From a checkpoint of a small mixture-of-experts model trained on Wikipedia.
Experts: 128 experts in each of 11 layers, 48 SwiGLU neurons an expert.
Training: a variant of SOAP for the experts, 290M tokens, 4418 steps.
Below are experts of layer 8 (counted from 0) of a mixture-of-experts language model. Rows are named router (the router's row for the expert), gate (a neuron's input weights, with its number), up (a neuron's input weights, with its number), down (a neuron's output weights, with its number) and show model dimensions 0-223. Each number is 500 + 25 x the weight over its row's rms, rounded and kept within 0 to 999. Numbers have three digits each.
Before each expert's rows: "comes after" lists some tokens at least twice as common just before its tokens as in all text; "comes before" lists some tokens at least twice as common just after its tokens as in all text. This comes from a sample of Wikipedia text that the model never trained on. Tokens count by the router's weight.

# expert 60
comes after: " ", " 0", ")", "%", " —", " 1"
comes before: " ", "\n", " 0", " 6", " 2", " 1"
router:527468524486501493479537473522463461470463536471494499517546528503476496527505470531530527465515528495494512477477464470492521483483516529504492463504490495523464455476494487489496505502440482505547477538546475457504535455544534497514482494490467514531516519480508481496522514477521486523530534507498478492462449467450486528510494504491475483506499462509493497516537534515528509476516510526504493491500513497504531467526508508458522524495536473521517488554495551476497461461453462497474533518516509490483497546473539503494514513525491504519510538456516475519544501515536538536510501525544452474466484472482531536539513504518526520508510488516489474467505490509499522539508
gate0:517508498511477503492508515466527486486492503500525518500537495440495525456561492484516523517483527502475531495502532491520587542485515511476515530500499506500527510492511476471497483530517486502537465463530478463495465495499536529481498523482524471509455519503459483487529523484507482512507568502484527551553506531517516499500498528548470463498463464526517490493505507546483473498500481505457529507488493487461535529512504477489503513452515525542525559495498537477508520504483518494508447506491496483492514511483525503512534497507478533517466494506464519491491518513516473551543483504484523512518478492465471548506516499525473534483532509545530470471503526547527485452494
up0:530484466492464477508516510462500500475461506522486520496530465444477489488517499507536518550532484471493496487480510479484538543452490498542495502524557476490492524455506525496495445518508499527474475496510468483495497500487516522471510563501503511498485477478524518467483528480516500543482542488515519513514489505490506486512483524511467481464432452510528509532545482511513507458471466434469548520459522490470541541471504499493533472503489535519479527520512524468501479524441459511509500482471473467533514519526535529516491503496470531543484514551487506484528516482529520499532479519502478525507495488504503476503507491525497502515501475524492455507524526518458528493507
down0:480495513456536553522502498515489516530524492498520520524492527523494483480502506482500496523499513535483501500474488514483488482529520527488468522510565523542497458484465473467500512487507448501525486529481504537482510453488489543482482550521517504506466499498551518490516479484472483507541476474530543505486540531496541506471503504517482469505450455471535522499485504473515490501535493466513510517530536546547550529514520492472528486483505477499496475463466514508459473451516473467503484502515509513437498506484557503490495471518498494536521495494523506451469555486537538486490481473493511446522494458512492487516498481508475448512504501539546496511498483526489469502484

# expert 8
comes after: " the", " a", " in", " on", " as", " at"
comes before: " of", ",", ".", " to", " in", " as"
router:489475503520508523515531470483483512520515503500507501490487498459510453499509492526505484438480529505480490496534474537461508483530522464482525537513488508503521512536504481514505501536531467494513445535510508507491499551513513488455531498483545485478516479457570487497506452523529544528466491508488473495488549502460492525491556472488496473488505568498510517488521487492521504469501532502532550481456497493496542480456489520531520462535522478507507472498535535508524479482522493517480482531508465513516506438479492502544436529486530518503514513486498513512491499464480476529512479525502491495433475509455492529508502482488512539507518504468497464498508459486490531511519
gate0:478441500515483513490536473507507510467481464518487488463489472484506480524562484467486456487488478460477479479517466502477490487488500482531459542539515543486537440505521451502459546510483503496514479521491536501488470510502485466532538555536544559483484501506529463492506473521523528487528487511519511501526554492497509499524518480503477520491483529492466529471493506515497488497478504499479515518451531498487501530465481547498458465502511485465463502530489496486513518486518498555462526525474504482524497447554516525551465516456511487522550508511530504521521478502520512495512500517463477522516501520480534510510478471460477529493506520514497530513490465504502515495514
up0:465471505492493517469480472503501546489506519467488489470482509480524479516513512501470492501523460531461488495525463489511530491523513489485477512510457484463518463543511470490478480513506503488476492524530560498463450499482508484525476497526537518504527477457491451510488516484494506520536473498434534475504546501506480540495589485482493537522517493468494494491555516472502500508498545510502482485499502514538543494472504514512516472433523500512501471513500473502490548459516472525505512526570505503559510483513514495501427489453484494482505503518519482503529468482463512461507472477452506465495473515486492524500476485482510470486527520481496516512481472519498493516524
down0:528524523486484487502478507473471478484453497484496530533539540523514514481474489497508496493498543496520503495485508476541500525491479563522491482507499496482506521531495491546531488476501502467518496449465434500533527489503502478457443509512494520496513532555492522531506492475519498481542493524551500509492453502476503469491484464490526535509525468490516502477472457499483484517500478521501481513520517503538484499537528455534519506489506524518452511511482490500475509515479488449507500468536493466482468517490458509479528431560528513498489511501536473447492544521501467531505526491512494461503526465541533485484524505539528472542521485528473502490486511519523549468503

# expert 122
comes after: "\n", ".", "==", "s.", "\"", " 202"
comes before: "\n", " The", " In", " He", "-", " It"
router:495468533500447452488491494504507517476525483558513485475511526526540508516498505517497491526538497461508525480494486455477463492541507555477505512476512513486461495501534517475484536509485491529466537523552478496507510488535474483513564487492512490484492502484478509480471539473490476493498515468490533498479474475520482485502518546485550502513481509526488542500467486537496472503492498511532473503535459549496486525524492468524525521470468528473472523504528475481511488527499505490474485508515517466500510499533488546530501513499462462467478499531556549508531475545512485529509489538457466524515493481471532548563483489492474485476513514465519457481478470522507486490486
gate1:506507493486480493512503513473458508463509486537517509524475539549491492495510534508523465490541455463513539529508501480526529506487517447505531536507517511490488487486491544486470453422489510536522491500524462468459505535505473492511543504474507491530506467485534529494517518507504512489473494508525525509516520503536488532533500502523492515525459543505524481439494470492495479501486495445559549539510539521488503494522475456586488473498501492475510510493462475494508502458530470467528489496536534500484495490502507492533544473487510509516504486457533481533540514479524518512515519510482505521490467507519485505515503510517463483476492474523534501474490556494512513471526
up1:493512493467551521547474469512488535550509490462449521500518460466519542508512524476515522496481542524501453498509537517493502505507470516499524516474453533519470495513541487509488564529453444475495511497502481500472496479523545511500474489509514507498490495502482497479475533569505465492499520477505520502458514487472522476450483506499483522515497457469484479558510526489531543494537528544518485506560507456477532501525505534439499481473528500478505485520520556510536498523498536532515507490492470483482500479470490470488461477490528503473500531529474514513486524494461487541474483503529502507471521482508499529493511478479519483490518489485489472512501470471501537500484
down1:500481519495464535507504507525457507509498487505534509482526517510535521526554512508497513507484491503508485498517460509500509510505484487495506515465478486535477474504489484511485510473459508467559504522460527506507508535497514552520559521498447479462494503504475488527520510449499507528494465510518486432530515505459504523429561525527467501462477512489549532499460495542486543506493500525479481485486481439485523490464473557482498521526487508500507514493516504510481500480465497449468509523520500494507481495509534510525515519475501496487500515522474484487524523521478516525439490495454488526519487524555528490496531500496500521530561480494501495479522477510574469500500

# expert 9
comes after: " |", "|", " 6", "8", "7", ";"
comes before: " |", ";", ":", " 2", " 1", "′"
router:467513480518471519475477496532501512517499514492491501503483543480470510506498463490509451495510554492483519484490464513534511476461494517503541522505476429512519539509496452523444506455461499496513501549492472525506494472520511471478508506498547471465508520490532434539497524482470513491496503513573473494492485503515492513494486480519488518502503541496494468489532491494476446505488525489489480482527491528482480526540510506515487493527532504470478523470547455536471477501475531486478464474525492524499501509579533469497490544507463511463473534493519500492488465534534493523457514498483472521502466506459491507478470470500515491482529458490516542494527538498508514507502
gate0:497516486511504483468506519471446486478479481503494495491460508539487507543479481514526506507478521495540488454550491529517469523538553498468506499531526492469500523511475514510541531481477504472533526489502506521472452486494513522478524509504520532546518530520518419483489500483522517537499503474497522478509492477511521531469551543538494475482546492527519518469480463493473484452494541496503510485465506515567481517501510455490455533495534496484493507507490470498500508541463502528490485512539461486515489459531524456505505469501514510442490479522529495507518515529511489525505492441451522522502526476502516516510483483466498487490480541486466536542494476483521475494495
up0:531507471507519521480520517502459497487466556519528509498443486539475519535444509501497509537466507470506478477529484514505479498528533478508529524511507492480482529508467489494519485471477518471504492492477478509465507529495521525461520525524459486529530515500529466492474512502533516494448517476529544511544505492548501525501511509528502534502558518484495526513499476513446486465519482454494521481501487515529510480552479539519481497491507459449506506526494476505468496505460513533493461511502488528523496473484545477505509462485513488485472503518522507537479462550534495530542495487480554454508527486536518524522487486517501498503504514530509527550507502460565462513477
down0:492498523493437504452546537483479519496472516487481540489490522480504503528488471470486510491497473527498485477511519502468507543524481497539492494477468526477484522477502536456531482575498482445520474522503525472551479522539481489486481507505519464505523495506474539446495515476511501505468513499497488528497517475483476471495485500539497478502468526518516512492529488503512454462522512495503545540498485467536482473532499500475471523517535452537481485515502532498510450500448519515511469520548483500537446521499509493458521482505528473534487523476515510554493527492499528500504460499516511519501488465478450505506488542529491505491522463487537478488520561465491503519504

# expert 117
comes after: " |", "|", ";", " 6", " 1", " 2"
comes before: " |", ";", "–1", "–2", "th", "–0"
router:491482527549475521469491477481494480511490557500493508512466469495531502498485477530478453466556497455490474499517476558481500525472492493485498522544527522495464534529491502521465498498508510480496474527464476470505513548486487425483492458477568517453441483469520455485464500531514508516504480476516480524520491496500549493488494464534518518522490488494496516490511464488494506484541486505489499502515464472518517493527466472528507497549485466508535470485473529483475467491485504516514547538478520480542530498473503509491488516488511495484514506471518473506454541499533500515476534524478496489477479546469475521463506465496498523486458492517528470487517529522511524518538
gate0:510512529492485532498498512472488463551493556518499521526491442522509546502528539494478453467505523467534479503513534479504520502526471525474473504504486491504529476441521499552517541479502521454505488487461495493473515521483505510514576517443546500505505461540503486481482480515504515483508564468516484487504502523478513512504562497508505462487499455479485502498526517468481477500508487504502507523518492492468548508468450521497441510529483520536524516482468510491487506496487502486523535519478497485527510499519508528499463501514521508489492488490517476515453480476508500504462480503502509474500537489472466508507434468503545519505488491539508469502464539539553477506503
up0:565501482514549477465453504480516500524498496528530514531474497516478513496538465507539486440476490525490505491481517468504481452505486510521446529477498481497472475484547495533537496510493500473455486473530524501479513506504490501563528506492533519535497492502505509540483547477521517504518508502456484463515530487435512515500473469503495482508494496513541481465506517506504490485511521465490509567489480461491507486504536506488483526477490463514517505510530517503492497539446530509500520519528478499498529500488507534493525496524534564471519488503480488484526509490487515489523471504523505529469538479467481528500471442475519539462538489499474458528486538539510449516512
down0:477557549531477495530527504487484545523493540476472504468502470503500526517483425514487507516533480503504514518512481524484504457477514472505484512516561458507545480517450502493481486494497504477531483479500509510554502501492474508510535504508492528519497473479521480477516485466485489536532473520550504485501455469478489527526496459522493498531527476521512439494514502491490463501492497525512542494516499479535534527512534500508480500513499521455506521504486562487437511481511431469510507476527509500508438514488517505493505469507512483511503514497478499526459497516516501511490472524461507458514494527488504497453524549520535465498475512523493496475540496490457548468533

# expert 106
comes after: " |", "|", " 6", " 2", " 0", "6"
comes before: " |", "6", "8", "7", "5", "9"
router:549463511459499510487490500505466507509497524525504525482483506476509497491553483487466476506449465513481518488466504540536538511470479550466547508512485473463480491543508464508510485459475501518509487519487514489511461517445470506474490507511574535508449495457522439517513537532484474471485488484486511510504529476533485461486493486514475516534483452546505500471521495495535478488516464502486517508520491484488515484451474485517504527512505499491509477487519491484539522463460498454520527504515530497485550516524484502490519504495483479485543526479517446519519514490525550553488463526492521512505486524473520535521502502550493485442498495501470520497506530513497518514526
gate1:482498489506456496499472529444539511486502469495479514505523506530501562490507518542444514493501504510530466482521481481513523535455486498478475495489510487529490509467501505468498524524516540503537476500529491527508453502515514474522464496509479519532460490486460539495502522490530478545496523498530491526568489507484471518469493477471486444513479529483545527487458509526503471530518482511529500478485517477557514471472531506549542504456457516504486508494523499496489507520505527521519502496486480506523544507505501499504532479479506517488510509523562501507455511537563498555524490458535528515483535537517506509456492493489550516483488527498546491509521511531494510489523
up1:485522525507489498490494540529562510495507488507530489471494472509476501509514497492478516515498482482508530485559490522508495487467474517515501479483545484522458515515472485496497503527477500523493484507496478501528501475523460543480525501502518483522521532525494472464529470550524499503459495445484529473510524576490509510548518505497542508545502531491513523490473482506473492541476493458533531505500476461465549531469466536470537498482511493530496470499435490523537505471504487453510499513496489500513465477501459508529534508481514512517547480503488490490511566489561515471496501532479488499525510434465469449514535516461491526498468518472527484503512491491502523491516
down1:540501460490499503499525507493538494494540504463493504466487506568487500513507497472504523524460478530507517492478506496517513492510524468493530525461481503477566501522480493495489452494517506501481525523526512525464515461477502486522476485497482453518462501500471475556463465503545510477462500499453476490455534499534485517471525495478510516495533490495492540523479467494499532513511499511441499487502524465509525508446544486501480497499481546522456458493462486538540481486520484522478482488499499510471496487544516490486517483457486520506548509478516527481528547503529550491527476506501497484485514451498501479571531504467474480484485472519514493513521526500524464450531

# expert 34
comes after: " |", "|", " 6", ":", " 7", " 8"
comes before: " |", "6", "8", "7", "1", "9"
router:528457519495474526480463501521480506537516526525530500464466470484511487522498491530463441488519475466472484516473505520520490504469487532499518525548493523491447516526519522518513532464529472504543478495480515485513539543478493482482481460485529535475506502482519519494502527524466526509530463497507527536481522447503511525506516486518488502494488492473498540489509500467497473497519466512474511513535489486485501463514459506511542549523519472485475504462548482500488523439513478512497493534494518453518500532516500473497526494529484490500505524466543442547482526476520520517465502512452462456552485497494523522489494481483500509567483504519527458465532516499521513480490
gate2:507471510498502488500500485458507530500506492500505509466528497512489437473516492517532487486539572530477508511491529525481550460538506486459481533478509503444460478571495487537524495533483491511446481504487506522480474546540496485496531498512519512520515508533479457522477516432497504475525514467503515517498485504507528492525536505481540435519450510486503488522485524536499505532505525461503491491527488495483516536483503486499454529485464510484424483514506499488530483500470510492495502444479501489504444495499487552502536487468538537492510490497480506520512501534478455509525471514482527476507520503481519536510494488496519478527490476467494500480491516481494449528498
up2:539449468516548535510504504471551564469498498477505491513482473463499527475495521487484469483485496476498516489510498535485530499455477484564497485514519462484516505479499510454479482501544509525496495529477530524507498461502479525500512472485482539523469524440515506485510460508485501520451448507530486493468494484521503475489504488524467535506534505522519484522521531501460491486476492503495490490503506498542478467544478500501527492491471501477465507499578496529475508506493518427489530516526468492518507516467559506467486481478495475510503495528509507534481469457517537458487469459479438470528496502455451466510475486516499511506476507475513511497487504507495507477500
down2:513504464494505504527504505498464517486498476447504514507518459512472528573527537487500512500502503491522501483562527470547512470457493482524536482508510467501513492479566516486531499549481482534519550503504512496519485498528518521480489526493562489512496494567497489500490497488498520448479474462570476506513498544450484501553455494471538495517480514510501498527533481490559518461486526483486477503483537500504519448478481504501521500499508497533517563485484488495485479504499531507513512538450485522542486503506506499501495485483532497457487542525478499511517516507497521457466507490550503495473496483505479472540534516516525505521516500500532499482482480510483545505503